{"router_bias": true, "tie_embeddings": true, "grad_clip": 0.5, "decay_shape": "linear"}
Below are experts of layer 2 (counted from 0) of a mixture-of-experts language model. Rows are named router (the router's row for the expert) and show model dimensions 0-255. Each number is 128 + 24 x the weight over its row's rms, rounded and kept within 0 to 255. Numbers have three digits each.
After each expert's rows: "gets" lists some tokens that make up at least twice as much of what it gets as of all text. This comes from a sample of Wikipedia text that the model never trained on. Tokens count by the router's weight.

# expert 13
router:158124129104132129090127116133122138128111141172127135127126157117137141167170110145108121113169107118117164152092109133154120145069125139125156124086122134088135121091161135167108154111127128161090117149094174132147141154159153073123095117120154091123089132144137178098097141135134123087101107124166154154180165157120118106119123129134176181122112124148105101145084103123109154156083126094103102124117109160142122170117107131114153127134128146145094132117136118161135136146130138116095100119103162132111139172143147109162164144115132121115134150176112124146134173119115114160180142110086124160124111145153139152129151151150145096108125107153099124158154126102080135103125125116124171141154151129072085133128146129119104128148128150112086140079103112089077106157116124
gets: "| ", "and ", "- ", "(", "\"", "5"

# expert 19
router:134111161139128139113125105145151102115123143119120115135115135129056137095122172163131113134111119137103117125107160153125150096152177107164124103177122124123134113131126132139116144143166130143133136138132112151119079160158154132117122130116116153130162130133095071157114146140108125126082146143075062112135140103144090164076147115130088146145112142153137107140127116118133148155142138169175111080129101081103123105135165152155106153109138109118138121124177132135122116152122111111134102121163080135117118106178169117084153153109076104138155068114150140145145146160134112140132116102123108121145136119173118127164132186151134171126142120131176080085153101091164084114134100120137078101151130133098129137138137134112144128100134096111158148131129135118105095121156153
gets: "he ", "was ", "that ", "it ", "had ", "which "

# expert 14
router:130158142145148132139091120156154096084118124065150129153110152092143104119134111119105156157114143153116124115118105094114110144139129162126155177133165109137139135123147115126124122103109133143119086143123156145161157109123131097150154117139103132126127155134088149079106132150166113099162182135122157104106147082137089136145112120127129122102109141083187144154123117118095119150142123123099122139135115155150120110126139139151095139150116133136123143147150144152159160078136117105120210132113136131163179113090102120107086142177098105145089172126140086204120168108109180125153096130123164147108130112115121145103158099134115116114147135118145109143094108118133118118097128089158144134123150165140118108079121083091089113155113118127164134105171120146140121115114127
gets: "\n\n", "\n", "- ", "= ", "=", ") "

# expert 6
router:162117127109124125095130118138118138127110144172120133126127148109142145172164110146114129102174106121125162152096105138157117145069118130121162128088120137087131119088146128170106153111131135158097115158089172131148140154164153070119098116117148095111090126133133178097100140135129130090102105122169153166183164159114132097119126137134166188119111121144103104141081106120113154161083130092111105122110113161142127172114099130123146128132134148149087134119132106164130133144128141113091100126102164130116137158143141112156158140117128120110134152172114134153125168120120112154176140120086121162128102147142145155123150143155149088105135100158095133157153119095086127101131125111123169136151153129085087144137134131130104127151133149120095139075101108097075103163120123
gets: "| ", "of ", "the ", "for ", "S", ". "

# expert 0
router:158107122113121130088129112128106134120122141171123134122128135116150149167162116154124120096168114120130161153105093132162123143072127148132168128089120137086140109092141132179123157108128132160112111146099159125133136159148151069116091118122152099105094123133141175098104137137118131100102109126157151177184155158104138095138133154119158188120120108137099100138091110117118165168088125099121111126109115153151125172118098110128137120129124143155075144115130096175121128147122153119087094134107169134129135158127140109154156137101136120104149145189113131145108167126120118147165136135081132169135092158135145139129147140153141084097127096130106139147151125090093116117130125111111157131137153128094095144144125139131107129159127146116089149068096100097074110168130130
gets: ") ", "3", ". ", " ", "with ", "."

# expert 8
router:143119163111142126103124126132148125150150158153115117143136110124123155129170155068134131116177155095093123144105109157147118151124070192114142123076102147115095156126136141140135120120112147168131118135141119139158122120166133067097122065131147145135102133138132115136081164129152100105125123137142123136153150129145142086151129128115133181124149092135114154133122104110124148156077119101098150140081117140101143131154113121095099150114133130107095167095156080163166094125116110120139104132149086127103127108126106103125176150114128099115162151166066116139115146099112147140175105165084134147086135093117141126141137146168107149126120128116114174109108164134123120110134103147103181103134125151102160151143138144129152172120149110114107162109108144126089091157122138
gets: "in ", "a ", "as ", "at ", "on ", "s "

# expert 7
router:163122126116136134094133116135129130135106136171122129129128155118135132173172111144117120108171109111118172150107113125146113147081125132119150116094120130086141118091158127163107151104130132162079118149092177128150148150158143078121096112113148092127094140136129181100102147130135127082105101132171151159187165152111119096127132137134175190116108123153103106141083103119105154150077128094105108119117110157134109176116107127125151133132129138147088121113132117162140141145120139113098111122103169130120138172139136107164156140118123115112122146177110125147136169114115106161171131116083117149127115147151140148116156147156144088113147108157093135158157116099086136108118107120123169139155141137075086142124140132118113128145127146105090128076103104101079103166119122
gets: "the ", "\n\n", ". ", "1", "==", "- "

# expert 17
router:139112109119135114118132127107141144143080127149139119145122133125175142140142123126116143107139117122094168160084123130125106138108118137116162097066117147103122117097129133173147168095105128138094113134093173111129119148130162066109092128128124098107106125146129183120101129152113140100113096102180106150166139173123127088130120131123135149108121125140112107143096106109133159182070138120121157125128128171151099152113096106119141105136139160142099102137126105135128130168115126113093086120108186133073157182123121089146162153105145122127174156179129120141131147085125114167173126134094115161128084152165145135138164139157126081127125103169094104127154133103110129146148126126144127159128163137116117166126146127134130157159132140118107147099086148117074098127120126
gets: "the ", "The ", "in ", "also ", "0", "\n\n"

# expert 16
router:153116124113125124089125122135106138131119135181121139124132159097147143172168113158116126093166117119124158149096106131155123141074113140128161119092117139087127112095142122169109164115134133154102119157095165125141140159157147066117090116118157089116095135136126175101103148136129125091104105115163157169189170174118127097125136135122162184117111127141100103133088110115121154156073135105115103124105112162138128156119101126117147136139128149148078135131137107164132136146133140115088095123109164138114132165139145109169158142129122120114145144182121135150133172116121116151163145122089124159133099160141147149126151141152143083114131102158098130144158126105085127107125120119120169148152158122091088151143134124129102137148125152110091134082108103089081097167120130
gets: ", ", ". ", "| ", ".", ": ", "– "

# expert 3
router:162120126112137130096128111138124131125109139172119127130124157124137128165176109140113117101175107117120165152098110129158118142079116131119156121090119131092139120101156132168111152107128131161095125153087181127147142158156155076118104117123153089116099126139135180097101138135136127083106103128177151155188167157112114095116129133134170183118111119155105094143083102124110153154076126087105109117116110162137123174116113135111149129134130142147093128117137108159135134150126140122095105119108162132116133164141138107159159142119126114115128145170118128153137170123122108159176140116082125162126111141150146147123157152148141098107127101157094127155154127102083131102131125113126180143153155126078092145133146136120102125147129154116087139080113105091077092159114122
gets: ".", "2 ", "1", "2", "1 ", "4 "

# expert 12
router:158116124114128130090125114142115138132118145168132132126119152115139144171161108140115117100182108123122159150098102136158117138077110132131167134088117139090134126095148132170116155113125128163100123158089172133145135159164148065120090115119153095119088123136133182098096136125133138101100095131166149175187165166118125097131134138124177187113114117139103103149094115121114156152075126099122110120116120162145122166122104113118149134136130147155089130113133104166128140149135141119096097128119167136115124162132131108158162140112124118109143151183111139146129170121119121161172139126086124167128111157133144149129153143158137095104132103152092134152153122093089127106133125116120160132149148134081088140133132138127102123150131148120090148075103109096072103163118120
gets: ", ", "–", "0", "0 ", "to ", "."

# expert 9
router:138089152105108130106151150119084181161138157164110147079127156154137142150140149110141158091154127090141152175111125115158118135141090175168150113081126154102141146100129119130090143142108142154118106128081141103156139128127113043139117077095149132098112146115111176106127121142100101092105092123161126167165169104160127090156121149134142149129148136102139143133102126115137127115105171076133069110100115094127120140151163125164174151140125118121123129143150102132106132110141103121089115110114154143135141121138139111133194136129107148137159069169119122100088164099135124143143100171153138143127135126148123110128160120100129117115108128124108131148133135086135160088103139117136124103131122099106096122154129111148114118138149109135121163077134147095105117129122145
gets: "s", "ing", "a", "ers", "ed", "th"

# expert 2
router:160114119117128128086126105141119138129114146174121129118125143111133145168164106152113124101167113110132160159093102143161118135070117140124161115088118139088139118092156128174109149108127134158103116154093169131146138163153154071113092122115149085112089127126127169101100140130131137100106103121171155159187157156120133099134129142123172188113110124143099102147086103119110158163076132095113105118108108158144125170117099124120144122138134147157089135117135109154127127151122135119086100118109172135113138162132131105151166143110141120114136149178116130154129172128121114155171138118086126156123106152137147142128159141145139092104135102147090137152156122086084121106124134114117166133147155130083088141137128135129096133144131151126089135082113110098075100158115130
gets: "| ", ": ", "to ", ". ", "\n\n", "9"

# expert 20
router:101094103134136102122121161119106169143093156132156122165124088139135158134139151140143115144145119133083094143131117096135158162126078093081149130103125105105137065147105165107115114074073159114097093097118144130126124178128125127129122143071144096144125142123130133131162116127125143116164166135141120114117116141100132158156168182137147179176118127105106150137123088116130126183125124157075098157131163078120120143146148181136094156143115150173141152117145103148113130126078144101129148128134128119111134072126125102132159132156152135119115139127128093130132102135114151127116117150091158120137091145122156088146148135111131094100111113153112085129093130129168139114105137082117165130102174137108109139156162118120131138126151156086152141122111135115102113114101139
gets: "|", ")", "\n", "===", "|---|---|---|---|", "|---|---|---|---|---|"

# expert 1
router:153129127111140138091133116130131131127108134160122123126131156129130133166171105139108123114173104116114166150101118130144114141087126131109147115086115129098138121098160133156102147097126126168084109165089180135141144154161143078116103112119149093121098143139135183106108144132138121086111099122173148150178168151113110094112127126139185180121108128156097100143072107124108155152079126086102103123126111166131112177123113140123156135141139137140096123120140118169139136144124141117098108115097155128113146166143134105156160142115126115110122142165109117150152159116122111159173131116082124154118118144151140151119164154147144103107123111160088135161155117106085141110130121114136176136156152133075097144121152124112109133137138157100085135081108115091073099168113114
gets: "and ", "; ", "\n", " ", ", ", "-"

# expert 4
router:160107128118124126089132120135123138128114146179128136124124146118144144168162110146111122098166111115122157151098105138153120139075115132126164125088111140083133118089147126173111160112126128162100119157094167134137139157158144064115095122117149089111088125133128176099089138137125135095102096120171149164182160163125127097130134142127162191116121118141100103143090100115118160161076128093108107125113118156140128167115100121117146124126131137152089128115135101159120138152133142117096094127105165134112129160133135110157151145112128110107133151186113135146126174124121114154168148119083125161123108153140148146132156142157143090103123100153095136150156121095082127111128130113122169137143153133083084145132135134129102131145130143123088141080101101091073108156119123
gets: "of ", "(", "- ", "-", "| ", ", "